Below are experts of layer 3 (counted from 0) of a mixture-of-experts language model. Rows are named router (the router's row for the expert), up (a neuron's input weights, with its number) and show model dimensions 0-95. Each number is 500 + 40 x the weight over its row's rms, rounded and kept within 0 to 999. Numbers have three digits each.
Before each expert's rows: a language model's description of what the expert responds to. This comes from a sample of Wikipedia text that the model never trained on.

# expert 34
It responds to: Conjunctions joining words or clauses, mostly and, also or, but, &, while, then, and sometimes the word right after them.
router:507492519395480568495449560552519525507494513546525507543489514563502477448578478472540536513511486530481462477453476494497521501429489451498462466505483485505504511523469501512525482477487478483524539514513557525531569453503575468475479483503448593541463502472534506567566409392525488560
up0:432457497495509565484471550530449450530504569485549427479449497444477493468433552491522507501525512443455535529499561467528543528528477408486471495535503476461524517493438499619468465400558472545554519444497445539551546490519483491480493495585579494498473486444402482550479539493489517557
up1:505491397491493515542424511505514446528462533520507487515477464486554463485452435474484495547468399511423530502498481565518505461480497487543474474528472460483476500458552528506535507493503504525517492527447496532588498517483504507522464475527526554527546473513494543480567537502480514507
up2:471510501486559519501435528530532500512489540526533512515510421455555506525570499636558586471475482520603475556500449459456490544461473471390409518523538552556522538587462478409440515401581517521542535490509502458511509460491523507578541527529462456453498533508526547552511447467436505529
up3:560492515482433590553543545491536509509490496506507485556458476558506475482494515506569551531484423532450492421459542563605581485520512454461464555465477536467510519506525458482431439550478523506474487503505545546518493434540558469518508526510549518521522544551472490554523569478566526462
up4:511445541478498585513531525586538504480534467401521559529466486422495475579549493471434479449477426544447544494475465512448438471529540501477522587541421474505442475522473433505498516439455428487550477537482452514548536483488542438473469492505510480506442519559452552484469523555456427497
up5:528504487496472630477536574489494504561390460424521474436514476524518467491542447505520567505513484476540518505489483476409475460494558523494451474494446536505493544457542501527442515586535537477500475440492513576535501487517483519534554451547502508499502481511429527504501468548499467524
up6:470450469498496506528519529511525497545481498524499508461556438520520480536501474569510471501507452543478491494495529549438456503525481523427451511521483525459465542540512492633404571426530443469530529431535513600429499537437564522547466472564480488509478556469514478468525475512516483504
up7:537474503494539500492528534553571574520521522489508474500523494517511457529514538470513507403458502555507493539534464488501545578474536475417549605544537484470499581521530416487451437495551558534554507518517492475493487482469519411522508552531509549495485514462558506527477496483501515466
up8:542492502402530481535523508462488466457420482549476446485542517494514381438375532488478548501531463479460493479456535482452501469532486477462517506439511530406510468526443509566543570511452588554493494512483575505572567494460480470565503508407526445518466501467500519555440473521522542563
up9:477412534484468438528571477488542508466473463449490470521494502556483467486501415512463482467508461467532510609500471445559541527523432481516497531482557484456462536535528466573496400554486504551471476466508502465493503464492457509508453522480555451484515513455497469605514526566546507527
up10:512480513471441566587414491507429459569482514531461432439547508527431544497515443462600466494435527509471489477471470429496521463425488568556428543521490555521496489513478541496525562475459557445502484436532498477500572500466482528517499511524492516535452500534483501448530491501510423455
up11:526504511500495536515414559503489531551465437500499492475466451510478506450550469528589557413415568503544456553533455501483515494441437503582499590443468599506465464537447616464532487472550495552443556444507457472449512424564445481486567483515506518458511560553487470496497493481505489504
up12:544435441570501489434461552469484505425516471383468456480527519520487463460489514470486506551491448488582489603479504431418464536518492450484507507498530511469442528459471487520518492510498531470481502453430490523535483437518442523558518516552460479475502544535574469514470527498439517508
up13:522417408496515539506556546498522451502486514578558541472505427502560522515457537537552450552524506570497466518521504521467503516472510457529543490554540487524542529491468433526557528523612491525545440545485412548501515518436500526511490434523597534493487535409560488536485459451417502553
up14:497450485521516461475534480605558478499472460405509521479490497485527520479557466545445533560594509456534509559511481467480511552509540537552467510494552506450463492451493493446465424519479545464538537476520449496517542479465560536552544548434511556465562477558450512496482604472447539516
up15:547527546541543494476543502518496526480485556495502432492486522538492525526525470528524581435517474459485449590470530496422511536521457504545439531623529562506509506479521411549508556478488423395470541413504504485482436552515472453466531433436494517506429505504514525457459492497512552510
up16:537446499519540469464516517539540437442434519497487519464492492488512473526564527491460479526440503457530492510556515500511592598502566457482435482554417477517524541532573505547515472484544534445455553477509532478483516433476512483524497484474487557462535422528448494478487466542497472431
up17:561496464502579402507434543573465427499451474523477504487463488481486564454587512601538468396504503447513533527530420424523483519481535528558465465544564555514486495542480551470522520489493493516491499535439478475515542521500489481521490529536509528460513498499498519485486518522451438528
up18:501488454466472580595513521515481554569433487395491392504570472464536480526520513514529519477544454479470526527516496463505497500467522519539508522528474539498559447465487470500491466461512495477501506561497545516501501479472562466536570514492581492496443552523499469438467501574498494514
up19:499450474531473458506529591462552425584468449508476465536448452508507513485494533462595466497558475456459501487496450483591527481498485412471517496513419538526517546461539446500535494507572518454538533530434479527482566571493494492481534488527538558483516504447524523518560455511410452554
up20:481457516501506553428504489475451514476451527488504511525478498472471457474510474538505502544543506486524530492525476504439587468483486452476441443454467483456462501498453509478547444531464517544503487547474511603522508495393487517535459504484479467468453493483470472593565464461503534535
up21:487475500536447482471514518468526456561543468572573498536459486447515456468543538460490474583578517533493462469559502520563449453500625449510531516481484515490536499475553478470544538571494431525519527532448451537459558479503459459463520502548545531516505546479531485539518493544456490536
up22:492473494513488499468535481479413424467480520485537485491536520452505506532457504533525525547499469466516505415438509479475523510583534547491539439516429516501499537449527519454482594533506539488491476453501507470451501451486441532557487537530539491599502462595449475489472567502451567535
up23:587510486443543579504571456498540452412474488469504526531510445461465476607474445515498523450439465499570478501470474517449484497501481566456502559528434536505504519500506555478445516500580565502472450550539451578473531455565555389499517505554527530518560445573504529495457539595576549566
up24:525456507508500524503519477515529350552456475529465555486487451477529422473491504457470507566469522514431468501499462505497493543496452467491526489481529516524550418536476533541479465490550513534524495500500507549535561513498489487481493504518479488526445478467462481469511468577513508469
up25:470482529461550490603509434475428529515500503518525458471488504559535559542529455480504514458502491459520466526527508444549532517561405477524542587541528461416551532433519445571505511517513484435508461456523502478570489485504534524491466501483547535521504472510474494529486519531543482585
up26:562448513496446515512511548550532495561498484487519454482454488531565449492472520479480465520502413526590536521490513537504583520518468461492475467495446468423457470539501501477498562579442488542455503495527493476487497515489535512526470444508493471464474441526407510515472522459512453421
up27:463515483548587497516515462532504498488456503513450497532505470494574496511536540525482475451532518497467554481505488480469541541500558449511481495538508466509478562486470514456545443485518545530486439486507485487492512477537557462456457498507493526424519524558521532545441466455422416485
up28:525436531500460551495471558488474513516461476442497524512523471479550474465512461539513552488542426521519517500515468512520506546499494445533409487495452560493467505493522492504462490526513550476466518483440524498459460504491522515514575479516587525573577487541496476534470519517491450473
up29:551553510488576558522485485507441540486474471441492501519511541579486488478519442517501557498480425487495558497467520490466550508540506547473494446476426582479527535488492492474542483548536537597452519442487602454504499487452495502566494500550560563544560445505491479451516512475521541406
up30:477478493520535526554497477447509530487492493497477421417534538437457440516497449492465520507571477553588428583465463476470432531517479514490494475510519498493514462534467456551515437453483480505525519515502453553406433513559438491483505551464514462456428395492500566533545568519541500496
up31:483476499409520579477513562505490481521379472510501472496520458508594511334524587470557481473546475514509467551501504489480520483447566495483487536526467521496507535433499540454460495408502526506444529478396442582540493409476509468528528466548501513499516475522487484536486580552457511499
up32:489414521458492500511516527535478436470494468414515476471447544469471459475516539500449481553568498489530529496512454515517504591576531493539483465507538499467529571535494526521481415486550447484523523513535473481477503528568443496514534464551485511449485557496530464475450534520460583510
up33:547486528521576532472465568465511531551503498489529458479465442461510516476524594466578482523462497495469461534497476524447479458496427517525499539616522477507420504522452497492486534528491490498496516440497465500491557573524475509473514517479534431453562545550492484533526472490559437560
up34:467501485481417515546543468419497523540478485507450545523470499495433543554545519529488469485507418469575460442473506503507524478498476412524498515506476531501528551454556548560496502483466453470470530505443485515461460415533396446480522486479498607544502413423473596513521507452570537519
up35:571469499505456484520462507548517514498480469386526518461511484440522507524497522479488493493439494530516514491569511502503589600505448406413459559578423483503440561589541431551523465486536517500490501457450500574558467488466517473576499511465492474469485411517503505539471456488512421460
up36:480468504563527552449515519463474439515497497487477557460476509497499504423527595502507474524476536541476517495485517472524545491499486515577466540542502531537459493464475591535516481505505593507491536553525406479512519495488584478597485517585509486530543490530502419483482475543497548542
up37:495519486504451481445554454515449474501544447484531478465504559497547513567511512493509463482573488578575524547475492491486501502546543476564452580565547485490516587451532461470505482541451504382540424521549493467468519498523481488529506449551551540474547498567515521458485507478494527509
up38:517507470467615413473505541518595461523459501503434519519399503533529540437499488520550532448525529553466603502517480460442507524498522507512451453558481497511466504520502577476520501504485485454496481535459532553411518493467408442574536452550468500467518444526498538467520492573483543543
up39:515472530459487495508580505514461522524523560509486495498533503519497486540405537474463524518415474502527467540524529469514565495508506486490453509440498488523518521507481469465495517489528611480531451549555501510551510414555514427558495469461483473514473567490516474417550477469529573475
up40:468522481478468546477554453463552444480524510503534509527479540456559470496438510470489500478465515516427567401461508404439510449537477529564461416585457487495572471452533526471539604497519478429434544487543486428483510437532403539466508447473516556551470417572498475458502546529450521577
up41:573471505495548545518534442566467528434500510493483456525480527425574553521509497549479489502546479469569531560468559510521606588521517505536516488561470551491424500493554544511423457458466529514454498437537574489465454516513577468482531523549490462493462461542523491539456470589464442515
up42:501506500497470428534523481477446501502541510503553513383561486497520540620504521479488450523482451532510565412523558492438482487519573543567435516505475446452519511467500491524495524504551540494482515491537408461503487464557533499537489532525528574507563490518504440483520530498513448509
up43:561451478474461538529449525506483446516495473496441487526456492537520509444542477484573466489486482524482527457512398531475508473454575498621489478459524517534514471512498573472458432537495475529531537476523451472470529495475547452472502526505523594480605482519505519434531485548488450442
up44:538496503462559521504483520497500483451512553469538532534499520483557609549497466531562503538533453512597440502451489558517545535500584513539456500470477433480486485522503543468342514514492516506505483495506480473488437530516566519480522466585492488557558472541511517584419448481496503539
up45:515505440498480517480496538466536469483527491478484492475523478504514497518526474463521552433499361506455498476489488447436497482471515492547504494501444536538507481540467481462541599419537519469431509473465462502479485501521454546586594543532481584472523468479520457518485538480446450541
up46:547435470405504491518579494551578537504450459465453451437508519515646478475490511500577442573513514450512515520497469491398467517557417526459498520539494477474492493520472564530535507516553476543562537436467555485557521523476499531478516529502492443547484504480455560522470530523491480453
up47:586499535581527465468516481554577499461501422510486428500467509436600456506460487495470566460426473526501496512503488512579479473555483476493560502518519517560510477427534512582533515426546517474545554550420520407527507482471485545544504470508519467530501507491516530439427536484502543505
up48:532426527557479566557493533515471511507519511488526410559493485471517521502555508473434452472511467488530557508486551511472640535494476474553524542543561562522439481532537493526468519460441544460517531450527470481551445515535611539489570463514499455479523451516526504551434458495441426534
up49:547504525383479523562460496526526517603486434477534513490494490490558512463532485458488513507504432503487543446421502532455515505505509509491463474460426467486497468491426529500508412495538513501493523451503509503541599386467541492496509496399463478545539601482445480499498471479493514479
up50:481416499494466552444560535559588463451531502547483490534518541524529481475530447568503509502509466481485511458484472523505456491515477552496540509497509470486489462521489442555504515467455528462506508500510554485456547469455506539495452481497478473595462499570510531446474493551471404502
up51:545462467498448540544487459483496497507446490502447539481524453460476513495491512526513577411465517435504493511572475510557482544414462519516517490493527434515461429534493520545478506415474464421424498500426439500559574564547500469467525474572529569487520571505495541464508545540497488487
up52:454506523600501461519429502399481465499501482526521517424447514462529528528529486503600421497466446468447519508506552442494481506493576421549456485478468515523482483491504398570492528496479521514467487457493448500474536515495454550469509532492577459531460503485519461540452557502459420522
up53:513459493524526538523501567497441459521525462490482472488545485467559539518498499548519536527506436514523486520519517530478564517428493495547395521513492504491490502475505479554394436493527494477416512468444596519527456443480534496555537505537496554502475475541491498506500490525458495591
up54:473475507476454493468486528430424452505542514467560525504505458502439506549484527417527485498537521476525456489521477537446511519466487476507487608455498510499442459510506438477443533522546570519518470539499492466511515407489525518523460478537520441616580474472536523513483519483496356554
up55:592448382494483495560486499467537525436492475430470443414504536488509471523475453571442514470499469422506466519459534481512449521440511526511519505527469479512527502531444523487488437480579551458515477538488518452378444532486469570503482544538513524489503428518500555565447557472544467496
up56:480469473513533515499494453581531488470483444469561474500420498465490449442479487468500462465513467499505510514536584556530462565524433494577491449527450601517422533425462525508514461472478513490479483457471480478536498514482594511526523552537507464503512545533483516458494526563478415386
up57:522470543437453516461493542505549525470462511472456411547457501504547532429489494424497505507556477517558535505438526541485558472471502546532509480463479512486488452409534502498458450517488564482457481458491485478580547504536501509515528511531530498434516470504488463489448454507482511453
up58:495375509467488519522504537468461444476464451515486516562449518552522535447525505566509502540552444594493503491470477560498564521493510521518467459563603576440470520496446512468456464505582554533451578551544538496432479511513503517592506550508480552611491534547538550558485506481522492513
up59:529390574454446471529510567475495517489523524487554505425501516505465464578447528490513464544483434602542505490467519495468485435503544415521423519507433497554497543436593464457493550511521560493573487502529500479549443516532443455526505450453508522472474426470507491421461558524532449519
up60:537486539535482545485541509426482584490482493499498530489500512538472419454504469426530535484531392527532491511515424502447491492445533450482561535488443534503440544520513494563479474396414521452446504485464527590488484398526458498512513520498534477545510495521443504461432620526562449444
up61:530470500528571477504505522600551518459525492474504436471540363539496452459531411483472552490448496492583513577511535543572508544517466531546512462452546576513477543517453528451532518458528507513477544529525537475552464518509586536515592497523485475472552493556490442583456487566469556513
up62:482492504541586562518546493518544496547449491507498513516477545451536522503584536554506533531509487528449509455438549451532426507526498521541487470527456539459464554440493537540491478489511526467427545454513507505446493463393585516504515526458497498530447476497493456489487498460505576481
up63:506503491468457569492527573431506457520497547499512502494468490556545555585549551515502507517530506496479456495566450536522496555512492524513494539471440489505503525526525540410428449570549482484479510524507495571475491515527525502409479541491485532563558494552487516554453534487523483533
up64:462473485497565408571458466505519515553441452490536467483465414514506458577494488504430470458478414537440424556579510527491439466498482471520514479456501548562520486512496440607524503516540543481480527549488458531447514520559426409491487497504515529506486452499556515467518532451512457547
up65:542424428482521510551502555494511475526449527421506539484499421502506486497528485482495523457541495525520413525515502492431524522547646510455490478515441497476490489487512480512420514506483481530406496475459485512544490478480495498506527476474575491473516530617501521575544569504454477474
up66:456457450486525511525464478507439474544531409511555410486504483502480542462604470544468470415448517499540539411521444486557516508539515530532491547599547541419457539498538491542533456474508492479480543451482472459514418442504595506463503531491469526529594533539448420457469521529426498515
up67:477471434534517491549479487531474510497512477503465551489444469566497528577509543590447475483508512540430480509462480564502587539559508519472534566442495485521462464476541454487533484556519472576501568520501482510562541463498549532497527571518571497540506466514489473510507533551521474476
up68:451504558585531480473466499472532433461508412485535448512505498462545538540556507507511556532574458457511479448472511553450544422524529538493521542540486502451504482425533410527440494498450474534528539512460539480499491489517518529443497547495533535602571494542528426530462485538474452515